From a checkpoint of a small mixture-of-experts model trained on Wikipedia: a variant of SOAP for the experts, 612M tokens.
Below are experts of layer 7 (counted from 0) of a mixture-of-experts language model. Rows are named router (the router's row for the expert), gate (a neuron's input weights, with its number), up (a neuron's input weights, with its number), down (a neuron's output weights, with its number) and show model dimensions 0-127. Each number is 500 + 50 x the weight over its row's rms, rounded and kept within 0 to 999. Numbers have three digits each.
Before each expert's rows: a language model's description of what the expert responds to. This comes from a sample of Wikipedia text that the model never trained on.

# expert 13
What it handles: Colons, closing parentheses, semicolons, slashes and dashes separating labels from values in lists, infoboxes and track listings, like Type strain: and Opened: …;
router:549423509442423453539540476491581595532520454550504550599532458447468403576479469575466509486606593470483526487457499493493469438439507532450570452596534522530535498444513588447511560575412429571517528473430450534448513538554442530407545423437418450410477454542557518464483528462484512492590537492450506438500552482465533345505442564457480464521554493507530483534561472471448468528537
gate0:467540444530570555516542490480475496550580565449483540450515412482465576441563513493442493511408596513488499577547593534476497478508523532412522509605517562496500477468456471480542538501543465589593554440457407613461489512539581419506483512484530504464508558520531490453464540505510534493505589498491535476397476466491509470504513560416519555540437580548543480634523470486462476524567
up0:522420477528601477527480494625458589396564479526538529507482532530528536408478488536360490502441545585561548597484489436448440491493519550543478508551468515466580605513572405456574436498440505520474533418514414532518497465543541492421476510578430442525485472481535413484454487464436524497504526520505488439510456527478554392432578459585612547531550594434474458431576480496456400490418
down0:396493578423533452535497462500441450501537432472500473523536579523514505523543537500439554492456463454486461483462559528579526485544496596411596425514543533541438498465438493512530462458443589469536579520451424556516532493509451471493526409484465487417504614515573555556470440454559472526359475565571567533511417511535534479462465511464476525478601463572529478616471569425440445528511
gate1:417530505557436494463518534413540563598498626526431538488466452516454546454489492447564422525463554442528511457475419447560593566535518529550543607552435513481463471497374497515557542497520460470503414460549529511408436426503521486464544469478498542511543421514490488440468435466482444570479523543472566480612497445474489363533515494498447439546538568535384533518564513487519492485455
up1:497526504443599528544488435517509497406540475421513468471457536458521502521516469536484565548467473564544520552512545493412460456492501549423466465467470615435575507451574494567546503537448452462512511557453399534609505553456540558532445537500473543476474534445526470517512560565472547497492546477472523489556495529525525569482524496574663518506528504527541378577454408559549475518502
down1:485397457466440463517473537554532506537425484599496521482513557501522469517531491481554491467495469498497533541486491463472520448482536500483489573508507431457497456494569562480505504505470574445525436465509552542470431475445514507582442453570513600507507553551564555490581505506479495591503443464529482538574536462497495525565451550552451525533438592439522457463435512441404404564409
gate2:569573457479459465453538523481464482502475446515495490582554587433519517580528477484455463557550442471524544538499468547543567504543486540479520505452494572444544451560555543467476488438485456490534426499550474412580476541473560461422546492542516427520578546410585474526472567383417497467574525385545499494500460475453488564590556510404525518602516557557529475447480492472531507484539
up2:475491397493516516478427513540446514519503463394527502574490443551530589459490495554519388569503543479504529482594547429422507433491475460522518492462510550512542480491471539416467511498555422564471618539575572574490403541411384427525515484524561520512533495536492391560479607525562548484429492511523503447445526504528540482569555551469484585502347549551442399517546498536551482498482
down2:468409536470483504524537535536496466510519427511531494400545550406497496518556500458533432530449485532510500529540384487514512475544451513495455444415536561506588582483433483514579500448532489442437475509613511461533500487490534419533506414474492482535559520545503413566512445434433470502531495408585514413484405461541515560498534532433534458512454433488532559430496478409517534440482
gate3:499446627552448537515553549527533513466619472526486548516496470466445497433437553479527512578550520512504519520564553479479408485509502534445492355497573480442508435528492434493510576571493541525511449446444483513478502502512537550475516384476564496480440487472504467561616545480504481416552473421427476458573520517433546551474515437485490540476567571518592575550545548441464442463454
up3:488534619483460524485502524624518463502542417492463484438437397482476508501532612507508473501487556463435456426604519448455452468505480488498497404524519520538550475595525488612489568502455551551534511383435548495518488529474518540562535425504497464480473530447504512498623561485633546491554496472406547583623518509476572502489434485440489503535468518516484483521478553485511494508505
down3:487463489500492413497528487511420480499484548503508468515426542502454463592471520543500453533549492477544439551553476478457522434474555518465522508423522536501508401534496492466450503517496551471510557495476479547600479488481429479468498359480464540430439510559455539508571474573495527518405495565465500557471421493509562567516381529448532577514458452481501419542565457524515460447524
gate4:485475452527464499455449474466435490452569518538468477425468546395549531469453603576503538441579479400497477529474530536550513414506538487504465561492449516515553439458477504549477505490513583492555539450526529485484543531536469481506465373514444516413494442557505435551488595517561573565508526412532449453516593463471564502488515478454427535566423544469588485528428457578468455539551
up4:497448426534448460473494521596539478518450499489519575461573557501454474550502467436493475538539507498557475432469498582458643541462542492596519518470560596520438564546551542451559409469527528489530480418476512492511414444535523443453491576509467520553467439515462552449530552512481460443635495503565558508483542421530446627486529524451468573544609477391539442362574476422406521474464
down4:564524476575546496483472518436406518509578520546504463441456429598477477524478471512448496506440499434517621514468466498437476506627444501467443525524468499414455568406462515528507589456445480541458432502530480488462488541528446611484519496532507547402583501479467460490424490495447504470545505478482456498562479492525501518564520529530437343413533446592454449389521511551547435533472
gate5:604465496500532560505596502515466470379433438475582540547474508510395520521425546412378597435489530502533504488432477507402439400574485408419444476543626495517437488464474494581457514470464531575571538483527521469463482393478481525517449468492458472507526540559549531531502577463524489560470564522453456553493506449501407402423540515483484514533391505399432436516474491525529526446455
up5:502504665432567550453541531472495525580443505585530495475589469430549408493595458554494434479535555440554502422586670513559498511418593573491606502488436548372485419491453519445593482430462564501443472490509613466538543462518503468497570546585534478540537499550487477484528427454508475546567553480524521503565546510480496527486509467605528538600545468514485516487546499413585473574427
down5:520432547430491442461515486496464491403450543552589523561526468439513547496576529565372569463505487473617528464523485399451521496442487552617469467472407577451518484524466433445571519491469530477499489596465484512496417549445471556491498549503519531510531514515484462540544534554463546517560484438493506496513421598398521595502520517473427432443536496537485527545654485488524460492507
gate6:548484534468480531541430586553533607538492440559532516472546478595455432567533509494398488546685456536590606460533498512488472522451439505493500503582456499569515508459493535552447548508435467420531522454502450449446488452405644539499549517530506369497511461519487560508530571464562473619471530517512583495444518547344490543520510472464479510502546498585499466545515512483457543412508
up6:475515507585473485498531506492492419395488539512528531520429552407526513446496538516555531505533470381470493542522568462479489437640503552437408551465520407401448494530503587443553441493491527523541436471484479528578543545560383427483490420533512573516468411462534463485410517486448488477504606454492405515576537491560571498471579533485539508504543518515546493498552543567582487461476
down6:512445522430543495462532486478472445495566530497590519395468466545454554517465508461490446464560552503453515523506410375455396508488518481521506546410462549494412482514512658448591419432507560521493509556464470488592521514407524452567533498517577520548593445482488556545522415482497459435546510457521453484500493520525413557465513478577498620522406509500597473442479485446458452510538
gate7:480480379482495456444576522558548639473500465523510550499534564459485452503464485535470527462450449508543579485626465496546468460559502531534449511459538534449579509489430528495465380472582496514531535525402548510547650508496488521570532449452471565538464550562419567495506500495375537421480509439463446546542512451549574482506456533543465449473556431439496533504564449494531479494479
up7:472537468461467414435515422442445506538589451382531512564411470516485514554510473563541483550540505426401448523488570503379500464527468502469504521586540537548492546446524476515466595557462485519431458465557513463617585488494507552453397500436453428473569422501466500498530527477482422488400514481505448452469467587495401517493408479421511454490440564506471466454473463535452432498534
down7:597552575512451608539573491563448434508464517526403571524536605555531577480422477494498433515458545407547490474553448436438449473528476530476419568473481575469543437559482479462495494527524532467429556560521478458432520489421476511570466521431504452527411507484495482600506458533495547506445457505545531464454530572485470480398555493493475566471456474574493530475515500561501501466457
gate8:495544437554512554559533500548515514461492489492485451518494486484528544532512516552500522455499480516487405648464532533492397559558544533499487505510494525422521415500491542493475531536523505509481559505531553469486552574464480394416418526484483453561515553523568539492519490516512432547558473527439477464480529534412525529564576500517424498536424356561455557507518473480512477509592
up8:463402461540473450483530529419544474457566540550512454578443508503478475565462443447500444527486435451517476465545458456501523554504561510445601500553481481371557549522475578454492417448448583522527592524497442477452624504431492497559514448451591502467537446432476493534572555389482468501454580511394495475497548480535586528470509544621508547440568604492619469504547524547488446537578
down8:467528481469641560477489511498465539554513413499555555452575563384507475456605604467440498514498529482491473428557480521401413466490540489507518387528468455551483542425514401508549419443480474511508511477585480519537545445465513545528516550519556401518433497486482520437526562511429550497484553495516526511534508544559471564472499463433516484481549325469481506506530425478597561539407
gate9:521629435418477572551552503497511464574458462445611462547477492509591556531452452545527591422489490542434492514458548547504469524493460528466527534500623458445478486496488599564531474485544491506503534447440450427483537464471516559496504456462478456510553472569537524534474459481496514501485487476470524449490529568485531503544504546537485477414542527409502464475586549505568603455429
up9:477572537574353420507417550489583528445620562514493502499482506545458539475484568434577369489501572474513533513464532543530561467471656472463429556502454467547463460545500523515525587439560494506511501571589513477479503538614503491462516490511550473490462432513452520518451507536511528494532574542584483555475542470356437473542495517468487500446494392500534553537464463606446504457434
down9:483483501589477579563473550454512504489559563518503536489543623502463498465491478479437538477394576582532446473557435457501469453533372524538497625488474541538527436590533455399500579548551529454442523542447535459457491484450485523506427540579414527464525563486522458461613554456516516435463462445395649539511474484427446520501381507529528570488517531475526524504518501513472559559463
gate10:475451475471465513509525482458474480550529487545462484551494594455533463553541511458488516526595521443443508468542570476542456458472475536501483498495565515488453490454516480458573539510632525444506448577515467514430447604468471444587445438491496467495540502638583418548541463577409495507526465555457467512450595534536537509532492570556487424487533530505478598558593425465513524531538
up10:494515477562446507498494453494511492553602553504423526436448527443442405545507483551451433410590485501482498442389534493584513518542459470586593436456513506535472569463604576454459506517483486441515529523444458479488467572475503460548546574441486459530503452493529568477496341540530405519510445473519532549493431463578518536602464551581515543455526537475475497482399452541478473562506
down10:568492416523460423451541467507519546565522479474550563486458437474564603457476452540524436494487578582471496531534456465476533538371523466408531456521511523414493531387534435404471470438542587431433529492467454461517452460539495429533468485546548425453609601509559565522458468503487561474458567518536437464445494485467520493405493492536528580527451413562467526455582480525511460429526
gate11:451469544520587510494483502486517578563467542513514470563682505413481480514401558537464491492570497578497599470579558443526517492490475491475482452474417499587495375553550455447529502543502468461542555480523580446457514429555495467472538499433517520505407479518535429549484481507451540390517552429500446517580485450483466468501546524326538422516479511503472544461457526447498432508412
up11:555530470436430489416498517440484483539583516586602470504561444444407465459470475537506489533476439533438464490528531442553487529541507549385514423477339559519535500536496511419506564472457412472478536622562514446539503547489487510496531528472502487573428546542513550585451489433524516461482420488535400503555522504478537486469503556406512428457488537388408468476432491461560434527503
down11:486515447490512444561484355659511556468511478542474479469493570479449511469531449487422568564585491451493513506479417559499504508474464509464559479427529390453486452435485502572445495492541493493424520506463491500464611464564525453574509506574510496490591459578477543594634540527498532547452495447538470437506617441541541415484428497538564453455456442420462435486454549513466413509530
gate12:462500460376402534442522528477589510455467512427576503505417481447451570574550508492480465454489456493568494467486558575460479451505478447476637567522584421541529485452462635504560568552523451479435500558471483548517475391445481499448561495437543465554424494511569472511497522548486452523529509588423401499528508569575506520567513487448569432478465538557510453511549490559550609583538
up12:525418542556534424611498438545405467580568485518521515474560494495536407468442505590538547496455513514424525570540402408464574463514591576591440460451454522488424437596511475453564393521445438507641478413487543485567506550552504443452452551541451574420586556483445535487483431464502544440464506410547487456458609472462498403561502477505446528467548434495437569480494523368474454481469
down12:446531571569593481486497568541449514494533407452525470513552539495480542526532565547472478475466529404487433513495474421497449560436449517467451499489484494604496466458476552425558428538505523433417543548495468466509522465468468405469517439371486528511499542461476545513559528547469483484515498518544530504416514489472553548491562487516594410464489541539544481490488522439538490499486
gate13:454558654527445498445459549493566436526454505579482554568489441557475431604454483552445512480416473467574459578560501479498476502501483544512429497438452469466562541491445472506555424612492486458601554544457518409513647551477475416450470471533514464500594545473557550486420517463428485391533431576481424493544456503444521521519537520487446427496487550460527481450344436409548501560458
up13:414479493551522484449543453489453531449445489553492513500481469453499377393453517538609420504517472367440545480462506555472506470610473531478507454472540471463468438553507528547510499467494538446498613529526463379480418494475501490589478465469447474454447480552501461473512404506521481549455607487579617498489613478401514491432491474485549469519510553506468507492503440529546533449476
down13:518491465489554615498524367542514573560474536452513554457529440508496474445439502536477530487569486525394473542411482511510525594549501482574574475475512392514509552578530503530472430557501507519494453540522445459512486470501507479466574426570441498446555501521605437477492535494465534501539499542429432497434457548463455463454595477479437477495540588397532470569476414527466583600504
gate14:496550488489463501495571510467409514542519566538498509435573557491407472478537558571455505559463543469476459486444538478531460474531572601509530468595522548544496469563443542486528473492490458492473504538476504560508492457616536529497405474535551594492538472564482476551569489546374453408526511446421576523504468363478560318473489546512457552529564471533509501510499483483567443472466
up14:553506490525464428484507535521476510528560550418507457456616458487544469515518523484461515502445517593462511469467413531441465537494539535461541517558449508568525524544530505443469524460488478540449559471562480549359564440530446435493543488549585426425433594522516426475463386547589460444528443486532459474587479504472562515556432555586496511496434517510507539511457536422468482512584
down14:514429493492545487486546551428480498545532544477488511523456489563493411469580552493547493445446570505498523451466539451490556422433505500552522360502575435584555518408462527498491549514436467438501543519506445525432492472575410509451501549578594502499484429534597552470533487516577473499415403483428433538535545522532474577518567461417570415522409511442440495442524468488587548509535
gate15:478464498433469459480475474493534539591466464500400507513462609467443460498505493564614507479525548421553434554434557470473538507470479529462521497543486546529494501523512491487493494471533493462449470568468416514476483519476629465452533464501466600474468553473505555569387537460466526511511543536463429426544562469631556491485454586557462576499488520532417473456505527481485495502495
up15:398497517475556499519398479505462553516354463481474458447501411598524532406484461598578463408487612593541470610456431510497486501483469554460511493580449539493419496498478440545478448484515521467516593520488473479567568537469503416554494478475469543468503502494579536516486470476441513605494485520480473468463481426527518566459441513468412563433578482440417498556574496424541564575535
down15:434474488590514474406479483523454404436483587512570404509551426552541434509463391479499400512566385505497537511536497531508474517513484558554632505521484490485535529533423480607444478536492462430546488442438452456529555452577483538464455458548493451537537473499546436466419601506499493468517477535482529501430496534509478502509575528416504422473529462412509519504549556581498479582554
gate16:545526540442537590399492590415536442467463520498502451475446470482484486511471446525486448552522530587546522499471557489531450483494438540526516541476515403504500445501519529443607435598520516474422517486392511481479407498485430509468361420563456508494559595513458450472493489434547436654579519591415517516452578611453522546468550447507504530462506538524499557516502488561597517527574
up16:486489527498524464536381484549443530409502562575409563436465426498480533518468458515421523531403445409485511557495362503446534635487538431538469408607530510584532526518479385509502496490476570509492539526497507540555491568546498451520536563462582446507478405575495525629638503549494484501468589506482538457510466495462474510588500534503483485525474505466450446633507533453399463466353
down16:513525547508484505554475555489376448592498521510583560506482522437436522520457568494566492468514480532518525522489592528440575469474525488445484491491406541513514563495513570592494531473439511491511483508528526497442549467492407561571540537432460493447434597553469448499414509482462537465450450551444628446489489509471492519516474518534548480437431485539535534465530415468448485432511
gate17:544531418464552473598480536452480438526451426507461489549432534443602457440497519506467547373482503483495437535411483487473506474437506506463508463542487544546514487445492498631510520492515528572496482569565544509468492423498521534542507494467476501528473614478487475461525476492477523576524504581579479523535518469477639465395466576551422579529473587514429477567555464521516533546342
up17:527475506454465552491570499490542436576473497548511609485513592550502438457551492518632515520563515506378497404509519498463453504470541405485479403560492649594521585508512522551565502579461539546496445536379523531485499335462418559523486527481540537493468533464515562516478495502477466586590435450511474495491532476510546474583487557505518526475504448595453552603613545485560566534522
down17:496364549429536516451627447470508578513616559451565515482414486439512496462502544547531522507511494528472461522592464552417473583427556536493483521559501432496511463489470365469466577376446535533556571529453426457525504497486521588504445550598459484544440457494527497551532457475497502444545419527413512560486508466472467486512562449505448507481494523448556514505538532468445567510561
gate18:452534494470509560480503517482511500539474590439425454552557491437506555506410496523514441431512511397532478531577576503548485456534518461527472445422431555476460534502527555535437540468468470472472586502487503509478503513561557468567498540568455564496588553464550409477552523511492576608605489549426516534556505422517470538554605488448584529484515569546506506409467584486475493439504
up18:557486513471574594568515535490486490556476513443412515542530447515609529438557544470412553521457528490495534554491504475431438337483455522476453520535437473461467541501408478513503484546488421465387464511429511543710469478555509491595516463526472503517501563524523529398558464429445450593539530476551442410459518471516437461496487510410432488577524440508471582487517451460481546434480
down18:547452497457503473600485481453546520532591585521534589469464566516514541418534494478519516490544496525478513552519469508498563437461539498496420455514501563496456509490554475585486600399489491492450496517473507563538474447416478476417444555524508455502529552489441455535586388551453457469535513481476520558502503577528481546498418501465482477532518429531493469502529421457561449446466
gate19:452569469515555534432599526434468464557513550531564474507471423544459462447593456483527536511465605575488496474461610428578515553507520553544516463484427434541479425487540539450470524442511465501472512513441481410578419514463435484526483453407480458469455565609545637496469532516425568504627587533444488539580466495499455498573509519498440534481486434500561532467536527506506598435493
up19:550469537487524528415428444579478544548497512478520524507545575471467490655511494493483548507481490446532556638538446544437483550392498516447462562493492490495546466528558489528484496500554535480542433556475534548470528543528550444552465507516401461546545460466443360547523470435509528441447449550489507564389463435533563473546483412463474541503457571494485613536565384574528472472435
down19:536538531510567491466550578425512436460493498479496551505575559419460553496479521620625546418535413558469435437564534400463448442515521526491505574458534564515507541523448476484594467500539455569459515534515485527493426535362425541469541573477539497477506464513481538480585495444498460603548485578448497408406441472502452525483549491423448537432529548485493444511515448516430520400492
gate20:566454546508457577610461477453517507473531516526498466407541552514537435494451436487460569526498495521542535509540548501484475540423485483493407492489524522549506522481531472568544537531528546437573535519473535570387503547380555517436386540530499491379446499476442467459493369566545531467432523482577405575580500517590601494483441408493442557491497546512459492533531525490477488564502
up20:433496525476525521597571483412413437475560433561479491512543492481513511408531531495491553469548462525506567486565513548509426528464429405549350605468559519470469403505497538433553544490412557508417489463534469540522488546554544563523521445517475514460485545579535538418472471557590558426467534383469440490428533461586518457506498482419371499477460492499448524507498560398400466482517
down20:501483435575486525435592420446495479494528434427530553493477536490470504462423466528399626482456505517600478452500476594536463535524526568586603538556503513480498456507465505480458515511455454545525474515475582516504419507466517539492486494585538635495437556498586546476571503613497489569526495425509514522472578517529473482606635507498553521461534483537461515444532417494532580520452
gate21:472526624541507539503537523407463569526419491483441486627511514515484445505569532487519574421500471504507454542451605472563473468499507523520436504551540564478515516558427534550462521565483465541462615445455460457505470503523491515511526532472399471462510468498572416538497450465493537472541534519466556435447448483601577476498546502469509445484511484563539534452520474607500509450483
up21:485595546439572448614490485506551592545416487513430493533516500456524466421537541464520521504469486485502490557448484517521483527547485488494461582586452530429492520509431577510422493512416473454480460463523470513539517540496430511524580512447488481563512530537647453558547418358506547381548492485475551470450511441554505422540555477507513484502416484502635468484546560542466530492439
down21:519451490481468511544483475556485530459660476494452581540507505507546509527539548405514438434478493489471486536433548505554510491466433502413429459499576503438424553559420520505604533479504512544477576559475456451484459560531502568511486499439420466509511478488485552528484421502540574435422443537413606570608471518446491524504605493458470521502503506453446517427528485562535419531539
gate22:614403608460504542510406571450422519516544547508542393547531458548503449517460516515502466503484495435541529504602564397497475489466524565437512507507567523478484458406505484519531549532444469594534518507547554534460479528481490618456534379470383454364568480510418451496525555586514538447498521537350498512496413480474541504501465554522467449531463533458571455489556577511529487574478
up22:470468647528611566517515534531442563522536587484483471534457494482545508447568465469537529520458464508509514466472434496475519453507569528508522574507522531472598485456453522524521472461510524490451555554466543562462505586457371537584509437553503444575518569511480508461465581499460537465406514560526447499515488426512496522313462597413580489535498424442567489486429565486538491670516
down22:523494517481505488608517469533509549499584474549498539535449478555496614461505474436523535520511467512560489519525518464447458494425563561456454503522530393604466370471489469571512551482526557446465546522439569508458532548507531562492519514466372569526482450438560533524466524474534507420558575535565551485404543511501446536575480563488485416462473515465427542513479534508426529598589
gate23:472509455333523526459491513662466514518417537419415421501459440546443486525465572628473533459541404457468491476494488513414508532448487515413528550595442551568542461521542483475484588552600532479481428526493499511431501588499460412484497449531495519510460467570565485523523486568579482452581364466509490501504591488563537443586484520537570507561485339459460515412508481492500536502469
up23:557420537609501474519539476512512568470425486521486436508552455528518525473516447473469420524522516488438490494498505436513465463452626468465402510533460531499486491529414615498490494527550569526428561457416485484521486595483489484436438509387523517512478458492448386628460486528500504467542525454480525457504442633455561421580585503507469533454494479612464529517408486499488395484544
down23:458542382440535483566461545497528609592495457457448479589535498465509456499495480527492537483603474515464370488510503481513560544494442389448492595560516503558588496556458432569486504465529585594435500532536479542495491468448530488539575459435447465563492433500499556553463490475508403456484540493577494519392535555478387529502505572483565599577490442450486417518457434529490484502469
gate24:497502555558454457531417421505492586511525551508398530606547588493514557484548463560497526629496506500443513522490498549559517477511568491427508561562518507440451410504408460483531573564491393469482448460435419558553459453533467522450433504564513484475459481514451501533476477484518496506543515483474532417537503507426485435552441543563409544568521531519529384464547442581439532549519
up24:447524464447527473454487410392579504519489497432443599474551461536533531548600580452431487573591446506420499511472592556471487492528586408470546550519457474508496487504506517498549562467651472493468489464548431578506601521495499529502530498493510507355442423516486570423541527516484491493466425429473627454530458508558539468550447495466395606571428504538526547516502559471473456405539
down24:499482460510573598416461473518448535459574492475555534525473514507459577453533539469447510440470425550499510499516471425462574552473567551454463500533530581654452568577523520601448488440547443505492462522475424539546541510525440506584462475537544519494480472545573598538524524494468510486522513477390566536529521530423531512472439418584555498453552509452579543479586488474508509546505
gate25:532557498496538499478424512532499463478574451507536477520466456501592547505444477582474431419451618531530499426478559379572513558514573555505467571573513529540504473504368464533628512432445527530499535466590526493515485574472592538451559426401475592479503448513478524614486544465430532483511550463494508492545436469480451398532416587422500486414500463484510464547534594447564424567548
up25:499472516504574533543547556469551479438492527568467482536482500445449489445541505468527523351390444482377584491464489517534526513550468456576528363616437506554544544467539482419528445488358453462437493502413489439432536466463474464540516421511448520390532545453367437494475503556565559473540510491443510524483384508500462530562539466482578556535538597454523510493486491507427442487542
down25:474480582488468435511517530478523550504520531488470506612508602526525521462526456500531510560468451490546531521517476459521551486534467513445541507529468497395425500432488474557499532520426440384485524386448564592468498577489504535457482490509511420550535467525481525573409382542474541407497499432444450542538516509493475520440417561513470479421474496556602533509532462539478475620500
gate26:544606430537397555444520423503554571497609580405375447547519470507483557533449486443623454372523472515476524518475433586488490513521509555520511431479482512603574522475534432642459537410571543459512542479476508491555510506565471489448600445503526556487531500587512459526426490457506497484542546525366502522573471484562527486427484427535440472439489599513523539368482628538554496527510
up26:410468541474549496483512499491419482586558514625507434466416477462492484471477565528433514617422514524554489588538589494564608515521504461433463505500556531517412562521556542401545532499425423494475560558495484517411517482520513482546469465407530487459488446519471536451483415553444587428483511512475456458471481608599498443520530499437553491576510493488480411572526483513470464422481
down26:553476525494477493523569465508508462525424495515463519494541551485495513571578498460541470488484544522549430470476458526436460477542537499571439492541494563482357413551534507580492551464611542505496576505571458506524418443535538531469555460618723543497455520454444461539487530507475463562479488457466534503511467529529605431475535511455507512505384532492378535521458571479443510512454
gate27:433557496527510465478461445413474533482518411470544469592460527497503594421442494563556552532538492425471505411555445512477420575477493517464468513509415432463588480459536418550538412468607510428469461540466556504580528498458513527412543565465535578487482504476500456490465495426417509446491516413422504498449516507522476540484525547461503445483428508478455557497495471508549595515522
up27:569492502514528506527527511537532421401485556399436423495508553558438403567450503493500519525551517528597504431572486487574524568474558462428454506492521471430473454566489421623560444500391471523454510423520472440469529562570407428460527459572582402524518562459518500481528477475544481478499455421555540538612549499520493574510529444509468517547528511473487494540506562482471480459454
down27:421559432405488558495465523563484472535517563514495473527484409592500367550469477414527444480519535461444553467539530507555455449445506470513497445431502479486452465421472387471535517444553462525386501626463413404490564468534534425536510576492469472423533480472556587493523574507545573556498521455488512435460524409526425568445542561506471548466534492606462509427517514520550455449480
gate28:408473487498478462538460508532492469462479549550492499545502484570462436438485617402496532457456492457565489536484552471506425500498495491539410488551536574521471489488530446516598476509522527511480509488565508604502556508604508498468511406460479491373495471586433504553488560490518476455531604549516472443557445518557484489477539470518532579438511474534568484474490510517469492443476
up28:559531472474483479584518539487562496554516519587471515476472577510546484543475519536521439513505502641438498572575607521478536538571523547577429522457491531582507525558502528485497506471527559511440518443485510510547477523469415513479497442592590462581472508496534481475580466566561521576522468512459500504491462489378553413571476479541447463497523491569573652496484490538480608531443
down28:462380475468446477563503509512456538558464487431456518486440464499507500508446600526532442556506464528515585457537452521500498542611526476524399517431467526385469479535494531481552531454429524547587444471579502562423519446500519484472498472540464530477433510438396507555489511496586496500447483521670371454531519494504505516466481512564546486509436545462547506483538435510524481494452
gate29:465522593505394407524391547565452435488471495469514536545485507559558531482482483416457460443533541446443590478355524485503459520561423483545445472562426480469532476562440478451533427489545455563586561435482524541469497484519475462544560443470521477529491499519567517507456420490474440531595482477458493490525521504475547487459484541441446494453513491436492640592560417557556511531493
up29:480478431552613503556530454430510516536470517541456609501484549494371506442513458525565525496516546574436527551564444420570480473459579429449469457464533550531535487408515499502519646525517551460423461469577531482470479606558467550575512542530429540395529513474448468467491521428544535455451481555498506525477435488552487478573555512525530499509452455600542401421442495409497469433553
down29:527547486572417490489491633441494426442456496550504512533445483457486430513603569501518514542405527495429428649485505512495498508523521525486567469496542552487611506439537540463584485619423557502475415482467584481580544543593478522509477411508445428484562459536421433446531559463458518538446372480433507448537495426564545452503542493505509494551450471446476454552440501497468458576422
gate30:549483545513572500505490472481473446476501486473490510442544442468493544390468571451427514527462479372594537580469579571475529524565454477466492536611483475546503533459513504571461478507526451490535529516524456647562432454508489484552534515481438466446532566471402389536500497418514518538548529465518532469488415474542473475403544375449460454537481527499455540521469557480479490500490
up30:480532476476472469532466512449448479497464563523484484515481534494433457536578425421501464545484518514384493455471526448513492468413513510494431470536535462477527487502522482440563559505492471456427428526477515450535496578571607462559465457560471622483521472418482592506483556493433533625420522535546509528515474426455430526407546555493533515472483488473553483473415540492457575475402
down30:497505509510415501441399491424557454503438499453620429492519587545485389522489497496499462475549500478563567559524509555514501480555446487453499529468352540596460491517512442515443445537520409563455538464448542520447484644392490434460520552432562432561564543525537468529516505468435502560490531480411515470633434540461512478556508417466528514536546457484511455461554511472466475499510
gate31:420513428552533419499441420531469465621480472476405498508467523524510506544488493507523546539579447419494514500533579513547459515445450438488390525451526587511564622460455568436478519516516483469591470516450459540445545464473506574407476493535452580491411551465478496545400590484446523503483515423483489559533584501514517449532463505436497633502495600469595574525565499429453455423522
up31:524550486556452484544541560393494483461480484521548461522523499440553517448495443545624460448449459607541565450523477505455528570517543621498487555534451463527416449628521456481552513499519526474509480538565532564473456413510482508498469462512596447509524421511507510420588468489532502397560560544514520440411460500494534534441454462535520418448466502542391458420430461498559567601495
down31:505497485409584606470410462500494463512436624480434466545485452541423446551501515433446446520440526448496531444520465507557549444526498503481469584564487506469437539464462487515442434505564473472534406571508535546423477507464507543573521569479565559399513468473496460408510500509571531504451544613523485464510524467504528457429592507468538497429441529488458510520614503528519452514496
gate32:561424444448494578401530436521564548543494451511513492463523430486464483533448392605470503480467479550483547585468565459550482509511520505466589545559513563458452528492476475502435466542464462550541545513459455515483515426496487490430491438445467507369478469569456495470499425476494633518533474479505486419575573427542490428518456455419514473419440516611520592395520586507480529497496
up32:458470492470427547471460418596502442501510454430475477511472438405526458501553541551454463565580538533469484540495488550458403489535351567497485534553442458483516517544479585487410453495475488469492518448506446610433476398495476466482630543481418481554447575490466426404485586551512464522530478523566604475485549524525428499534455607474542528514475512532540517503495491518527431467440
down32:502418565511519559548522479411472566554556520499535545539544446453419516483462467385557539515464506474487480489547470527458455450566522511532433422467464441557493465444456543524416508426470434465389513511477427537498419518448585465508462440470514582561554523590555489521486435524498502551506582467589528470529433534520408547485412523504506456542516586601478490498585432561497476457606
gate33:515471422482591554519469510449507461508563449491386491469458507478435500575541554495495556564561505459459413511484488553458375564499489534473425405456507494475535514542517563489566526439633463487548634441485440525534540492502356553445525447433462499469533516411537476473566610466537552527616504467446519473544570404523498458492456654437480416403574516422476446483565485482435430522489
up33:511559559481421520597478419526432503473512518524629477518520449494584500654443383524567505493421430582533495572478521443481518467604480541546471551526516568507560602431551506444494451558445558496546533418448515537504556516543503506519478488525495532554571439548501449483481526485476543578462462530575535566601448453519485535434479401519465482458488523558483426582521530488576443479445
down33:436502553473531549512505430473507496593451489474482453415472551473442472485477537492502576462474502487489490485498501446536451425500426524491483501477466502481427462497493447560462522459566495488502468499509591526506412482556409464537503454480520429518538543552534497505625493577497510536552535559630515449515509587498534573480555493483477538435488454517517552520469518551546554554504
gate34:453443468475466584509556457510509442492443489533477538497538493565627582497524411486493492478538492488459566510521403509479521392516575466574492515493515464538507529506484571479532470533444537583472597551449526592493537462479598569422495445498543529484512459499479526440533454523425500533566560470468517488544525518437470580506547551556496518375490452486490409367460569543503503528629
up34:342455500538484427460533617553441535466524494547481551470513431467517555557484394595507548429498454439437435436435538503553492366537476419522474448552581412531427527418437490561559548599531540552446502513475454533499497568393539526460458473501556502588632488499584524490538519453548398463554516539579558531553534480443473520400438544470538472395566471522545520487477488533518419575574
down34:475534436551545498532567580488501509498459559544403495465413470592450459501505478556440472491445400540538507518483477499537485438484538530561538501554565530488559496558540534419482537512466438442535508441422534461488501485568427409520564608503565597546488466669518456482478445421516528453492480562561528534492511411560529476638509522509481451436516462508498492508526460465504489514497
gate35:425515483503520483561451432455569504464477490482486493469500543529476515551475447509480481463456448371556499506368602455480459452538389486478519529487482480494537457498519557455460500547600496431455537435518487412516514519476476479531455388569488540490621535519488535488472522487507605549546559494427486502490437455560545446585432522442478546507560474552523426509589486465532469577476
up35:519583450530455469447506497540421521543444567438565492563441459535460502432478428419505482561488565568465454556555487465523592484367512513521518519538594525445366474551462486534421519421452573567504463554535507527475556466486412502523471472464544421585484497550447472474561479448509515491564486461602520527508535599383487438511468556472395456507347555481535556430541597511474428477509
down35:575417544378595480559522496413535509458448474549459410531465519494485462432539527515541603478385537581363526639528478452511475539441536492542482436499512437526514498383418518532442503396427445543545551428483457560512477455438463440503484479439528460453481428478491548471520569509597501423464489541504502468474476407513516481502558449527470523530464428473513494445601488492524424435437